config = dict(
    num_hidden_layers=9,
    hidden_size=192,
    n_experts=48,
    experts_per_token=3,
    d_expert=144,
    d_shared_expert=128,
    hidden_act='squared_relu',
    moe_layers=[0, 1, 2, 3, 4, 5, 6, 7, 8],
    router_score='softmax',
    normalize_top_k=True,
    routed_scale=1.73,
    balance_loss=0.0145,
    balance_bias=False,
    n_groups=4,
    groups_per_token=2,
    init_std_router=0.0283,
    lr_router=0.000624,
    vocab_size=8192,
    norm='rmsnorm',
    norm_eps=1e-06,
    tie_word_embeddings=True,
    optimizer='muon_hyperball',
    learning_rate=0.011,
    beta1=0.95,
    max_grad_norm=1.0,
    batch_tokens=65536,
    max_seq_len=1024,
    train_tokens=496800000,
    max_steps=7581,
    dataset='wikipedia_en',
)
Below are experts of layer 6 (counted from 0) of a mixture-of-experts language model. Rows are named router (the router's row for the expert), up (a neuron's input weights, with its number) and show model dimensions 0-191. Each number is 500 + 40 x the weight over its row's rms, rounded and kept within 0 to 999. Numbers have three digits each.
After each expert's rows: a language model's description of what the expert responds to; "gets" lists some tokens that make up at least twice as much of what it gets as of all text. This comes from a sample of Wikipedia text that the model never trained on. Tokens count by the router's weight.

# expert 25
router:482557483457489541538491566493457471452520432454499503548525514457497536535516536501565490515509526573512401492507480533485538485561525499525529529466411509444480527560498530444469521535510457548537493455440535522494598446542466433518472531462558489476415540522499565484475487438494547486503530484448450511495484529512495581514515480438509490474512524495498508496494616547514460527474504489495564461492487566464430472468510513496555444527602545490499418487563486493505446469503544545395510473471465409424471490495547474476443536437512401475470492485499540555476478475490508462
up2:444545511490380550520491538513524490516464486485506463470430497538561500481409529441506484521522509526531550507473498506495458411487554521588529461526486485497504458464420432505459530548515538590503470532435519529514468510555528481545563482515514502493453490542478491491586516522516486428468541532457466462554510490526462406480512463471541464525507501472511506462522454488479467537435483477459546574508514449501522512540429406478477405547527493567543430445495520532547465541515498482501520508501463529494534563500525601519512430477409486506446424549506493484544556455520491477
Description: Single capital letters and letter pairs inside acronyms and codes, such as NFB, MFJ, PDB and CAN, plus pieces of non-Latin script.
gets: "F", "f", ".", "A", "T", "E"

# expert 39
router:488516543557543503508544508508547530436501484515479438516491453514473522474484483514448459484406479586501493518478556481459427456481430482530513456504527510551486514470481484475481563537414493479531443503493484461463584510537517491494447459500513480567546451465577553520508560420577518490477465491595514546513473511514462537448469489457444484509556555487532565499509518519465443473462513510512451555500491492478487513453451531551455439430556487560412505566503472532490529486500468458519537533513451566507474482514423523508471549506447644465551593549492436477511485509518493489
up1:460530540502428520506532496550482534465530553527453498389518513520519510481530543528473454514444515466493569521510580483474440461498462543498497540450490590534425521461489492542527473584455538534532531481521511455489406518523506482472485448455526531443412559524518529478504455498486492484516449521521427570426458453546467501516495487459487543390520527512486555470578460451429471552474518568477482546478508551444506464525495500440418450504481493470506521523450479501500460548578491468493543485588529533503512524541495415505483519512417503440529556474496412509457481491498506519
Description: Paragraph breaks, sentence-starting The or In, and Latin-prefix word starts like con-, dis-, cont-, in titles and awards such as Best.
gets: "\n\n", ". ", "The ", "Con", "In", " "

# expert 13
router:494511490489543508525495442452479427452484500529548466499450481457506516435472548498480476473476555467476538533430467547442505542515497539448478513469576496531504438498499551508472490533486395487494501530466499480459507536511583473514514395467593440451528440511533551529560529493444453535557508560442459434564519499508508502484527493478531490482503575471487538538487502483526467505570467511457541489554559458503490533549525507505487420528525472506525424511518466486502524539597479427470546449522452514450552474509442550513462460614396584545516514533475572476496491481506531496
up8:553457488628490526572508469517474543465515478539517491496470511493533414469545504492442494495397486593517503519491379538567461445544456455499506519503604569547482534544534463485486540545523507493464512495461456507422543478525493492526450479481484465488531472567506506605464521493524450558538530541553469482529502501483498505486532512465538486509502528535540548524514517465433552468538476570477544522508555477569503445451506532536510515501478461473563453452438613469506522477443474492442408473440473567520501527541474499473447542525546520522505486477487530514527490505553480465
Description: Periods, paragraph breaks and clause-opening commas where a new sentence or clause starts, plus conjunctions like when, while and though.
gets: ". ", "\n\n", ", ", "c", "\n", "C"

# expert 21
router:485540478429524489517494442488498445539503460473479464499431466561460488488517449525534540515420563457526476480473509522457446493462491493474495484557499510451465523481523430498568450482504489485485456458524511491534451479495589495464496467521544521424563539547536530524542461498509441499469587479491549460601425395511472657412485562535544528557528478556482537539492558525506544528555510496484542504501471462487482495501483534496485433521479451488396548557480513440545487477514455475529490522501490439467472459528526455517486510507445484448551529488493438566499505473431524478
up1:498486503527542489526471500547471498496501496531556485446531507483536469460491497496441515520521494488500502489497462546517456519519476448522488446486515549451511430489551488574518446426443534573502499415575469529469447541455550559437569464527439547441525501487530500536531471494486465478518442481488505563588513489554529571465521512569521506439518489550524541416435494476493526575517562500491492476447522538544484508487470476456471492589490469439445486462439547511545530481547549542441537444505520476538452426607522568477512495534459572384567469490484499548524520539509532496
Description: First letters or syllables of surnames and given names, often in sports or music tables, such as B(odine), Mc, Al(fred), Nar(ayan).
gets: "B", "G", "C", "P", "Al", "U"

# expert 7
router:554542468446500498552492477503551467504476488432466525546548515560494546524522463520544508506502485487576494468491474472447496422455527486445553473507510495446531500609500459514501529474510453546486460388455555495504482489519475482530488454532554519463484537481590524516486445450510456559478552525480555558557486513498469466439515490509547545505505592510511597465512568481493506487550560465435499479542551518474484490530576536451531538446633461485495505554477498433549555457550493491543501471481471511518428485485471469516415498559534509474496476522491477482496512577425584477
up3:508573455492523492482544529436418476501483569534476569482436487509614464517519506506500516536559432555554459548463463465523524496498562449499517482502461516520492483469523495480486537530477493553423571472481496544438508515406519484539552503525483541542444503547447529438456434413414524494583535555491480493497566503482513435471500505455511518529538431585538494499542532476500497492495510498487498509518491521489477520458470471502500503575486551482465530560445473555546425483511573459521537546489512437510550477459531466537469408498535621530528510450477474502448462483455537491
Description: Single capital letters opening a name or word, often foreign, after pipes, brackets or colons, like L in Lim, K in Kommunestyre, D in Dmytro.
gets: "L", "S", "K", "M", "R", "N"

# expert 41
router:502571497482482567498496528483479503534436533498485468489496501513486509488443446539505532518447556546446473563466566493495432379521516525507537419415578487465501552463546535497477488580508523512528501466547492495446481469505573541468450459467494447526489528468513536522520492499464459501469484526546510476492428559507445489475497519502597467566466545534503557436598436489494505480498380485532506552497531521512518480500522452548453539557511504501468525530400527552528524429461488517436497541450515537532537458487484460506497464524394525528495475513487389469526511527489440500
up1:455506525524473511500497452520535546481514512396481489503447507467528501459447554539496545582461496520555499502472502486520429446505553490521530438528521545529445557478483527557610540581580539517563476519454448455524550512553551428531499503547515433486514462423449491457462463468532530521437418525550540471519456414522542536502433522482503477535582454472518491484528520466485561576496504502537520524513494500501472492460478477587500514433532542507602447494431501508482529513523455513529494507467450446510470510528517466494522506529501493463424475439441484487428472539583480517
Description: Word-initial pieces like Th, the(ologian), Dr, Ph and Wh, especially the title Dr. before a surname and words beginning with "the".
gets: "\n\n", "Th", "St", "Ch", "t", "th"

# expert 10
router:599508555481524531475519455517570451523536507472463521539567515483501507485472564504409453575511435529455504420461459507472541502482487504495469510522484504419514552477546502548468548465482562489448506517494491456577464500414551537465495533481524537519552555469529445466499525513504478510545504536463555608491556549513497521498515474430500471508493477476473421466542534444436467503559537557560437544540561493461509490527523411437502569527516507487576532440548503508488546515554514493551495474497432515499442467448467542477541456508565426498486472462494481551501547527558444481
up0:504545498512462487524518499546512510515450536455510552563507493433538507485450556470566494504453516543552530536492479505417489502441495507472550547532488466536455476509567496519431518514450511507530490465499432503539554469465493473473528482517447510552511480482517490500480497518460510482545507540452481537582469497511538588468535522466522492465441538471558496527507421440446484494461475534558573488543471456602472498481531527356553508556490580482475466408554572504472539479536582482519527574533484484497522437504544562482490574502432459431489507409562537472463506517496513531
Description: Forms of be and related words after a subject, plus the prefix un- and words like not, most, became, e.g. was, were, un-likely.
gets: "was ", "is ", "were ", "| ", "are ", "un"

# expert 43
router:559567475446525508496482471508491477425461474506493436441514482534498512517498561530575465603529507465440475485483394530513548519521526443507481485457438509490464479557479541576491527516554511570534479497503570496477631545505446421485479517495458477433482510570510484489507512511394487491540534528433545463469540527553490513567508550441536548509540531529498470496468524527516497551460488503495504548533482509487502507539507504511488527549513474499442533536521527496515541494468526455546583464506578601480511568394530541522480494432513420503522556531497546436518505502522553505
up13:520519531531510515456510465458476452495471434491516481539470522523539462506554495444377542527513475525460450479510471574470485490448504509495522484479506504471464487489608532471511546509433421470463483385474480506468526533589480558515493471504518525496453495539428472468412506466474506496520423493525484450456513515542467515496489486543498512518495450534489456553488483461499499533491570480518489504557575524511477490428533564487495559525529569527485505435475478471482542555537519490451487474489550547520475542492465548453511500512532517496469314517476521480455395567562543530
Description: Number pieces followed by no space, like 64 in 644 or 13 in 13.5%, inside tables of statistics, votes and results.
gets: "1", ".", "2", "3", "4", "6"

# expert 45
router:533481489450554424460498477463593514512575518476539473485538493561519543485477498503461452524526440430473583498535415512486527481442502462517512469519498483537511500479543467488499523450531505518501524445457506501513438482529525462517483472574453470525503453493550492465530559490474528523548547504512474448576493480515553520495505459512543518496451531545570572486450392378517417527527511515446432455556480535508452559509543462425555495524602484480524453518545465466510523466525488589512499543442522541521487466479541460533454550555479462464523504521509564506586479534545472551
up0:474548528398523503493447489380501487541518475529503491515529540502539403480477541458516461469445502482472505505474495507551504468536484494466419462494518537485477437570445537479525497466504527503422457483531509386459486487489508555510491508530524433433478486559522437526477518517469456539574535521562453595549525534539440526559502490524523448530536481486537515492521453436488486510574471500515517485454439474488426546448586516453535502539560526551528443503611483416502432517475549517520493459491539458558504491472496476527563500529540483449446501513495500488532549438516540496
Description: Prepositions and quantifiers that start a noun phrase, such as of, by, with, among, between, several.
gets: "of ", "by ", "with ", "for ", "to ", "at "

# expert 6
router:575486452467529458509472511463512483457579524501546449505510533493489497476480490453538457459533409419503541446513482483492488456465550524510494453489457497536477549515480533461490499514525470524476518466514512548545463484564493443514565473470511463531524431455473417437499420493542536538505484504524443491525444467575528516499500484488497497420487514463585502518482427407471469463449511494404513510493467570506454551553418508545503520533494487481567545553493480513458495495461515448513426548529423527461497488483418498556477486419454439551531446527501537561483529549443559592
up2:501472474470463484615509529524502483557534600421531470472539528536481497508478482511441450428520433484437496467503472509482503523404484507514510463502564500507463532527467543471575567497548498476544540496567473408467421533500510568451471483518526610536513417518493467477518376504462470426494521522502544504522533444558474494494542547528495519483432571522501524540487506517542490520481506518522514483505541538457463517545521553510511561449522541511463457522500580481509509447536397504469509490482507404541490572575459491491460517489534450555491448463519513476483492462500489499
Description: Verbs and clause connectives in narrative prose, especially after to, he or a comma, such as bring, have, would, which, after.
gets: "to ", "that ", "with ", "had ", "for ", "ing "

# expert 8
router:511534565480546505503518502461504492515475548442522453466457553537561487526478481538443542534495480486449473535501456505592486494481569481494471556505504520534503528441493529480530500461589489511472532435548490541520539478456449407447465537466470549510485519581523532470420525511422521427526473522410529474471467472434501466561514464463506431546442585561465452496530561504555486495438467468558568504469461466538456511527424447486436422520500556462466448549491505399517543477523515524527508489479567531464480525446502462473513505484491487555476576464512527450491489482529485567
up13:467498535513583411436496487462491537463553552520539553427494595541492471497452576495518482521475457516463487479443460573444526494507465461495551459533508470501489510452456478466550415478525488563459450527460529522516518573448555476513432471498521499518492487626412521438471457494465530512429526502555525484458517471495508483495449465500457450510493486555506501541481545538483499544475508483499550562534496456479556528488462523555506374500454508475477504446475498527526548518533580477540498542526539523472525503400461523508544541457423513515459459390504471496511491493508507536
Description: Digits inside years, vote counts and statistics (202-4, 4,76-7), plus single vowels inside names (Ph-o-ebe) and time words like later.
gets: "a", "o", "2", "1", "0", "4"

# expert 17
router:535569452554498542508499460468469479460468505439537486518480481473477525554518605524463521459504453479568453518511462484456523548454573510508437504497487497452470511496552523569472558471567473495416518517463460480460490371463430480536471451567516553427501422429575447490553404526472582474434502536466474548495504476540494467505476492505518549507489455465454560487516526481416484524551451448466462529506521513441456481475556481441557483525534461519524528477466492500497504498485428561538532490507465530536512479497448524538501487443473510546488463517491528531464458591543448482
up3:544541534534443522494459538554513459440537616451439507534498477556493493582556527527539513512491486465528490473519510468537480460572558553485516497442556551450547433443438431509437560496480492542496507505475498531469553539509499541515466497505472556534496514478467507565601425556471464484531495468460596449497519483580477449469546478511456542473571519494466512512495492520467521511527448459451503506502460575453526480474459503491501442487538508513457510493449500446418526498438474475515499496508601486505499430560456460493460486442528540534467531444463462487548519597512438505
Description: Pipe separators between numeric cells in wiki tables, such as score and election tables, plus section-heading equals signs and some semicolons.
gets: "| ", "; ", ". ", "= ", "== ", "that "

# expert 0
router:480534588509539523474505549516480448542500465564489502495539499500510550528444523488562556490511545505468530480488551410509551446492506456476493518476444496473499470506492539504502514487484443507556479477491514518401502482460506428493521542417506399471484519486463533518429522448449482496543547471492475503496466503525454482508504520458521492556459476488524551589535551563488487480458512439436504598471428482556527462505543569524456530446590544526504509457458513427449492407530529512425458412467569515521564548524522588510513528419498556515465484498544507461500429502525525469
up0:502540517489497435492514497500492540489528576507495497526494503498562428454485447466558500398459498550496458486496487489537486491539466430546551540600518495453507509415528464433470497451501537485486527486509509509497532521437491564499460501436544453497483478590468559545485508509515519426455509520541485467545507495508556464473425443550548470482518481516497539498423565508531464539518542476528451537432489530475540605482482466490468506568478510581516504517402486450486522477471471503451535587520541441569561563472481555440475613466482475498488451533499454565509496518546512476
Description: Single letters, digits and byte pieces inside codes, IDs, ISBNs, citations and non-Latin script, e.g. hip-h, IUCN 3, ISBN digits.
gets: "H", "h", "p", "2", "3", "/"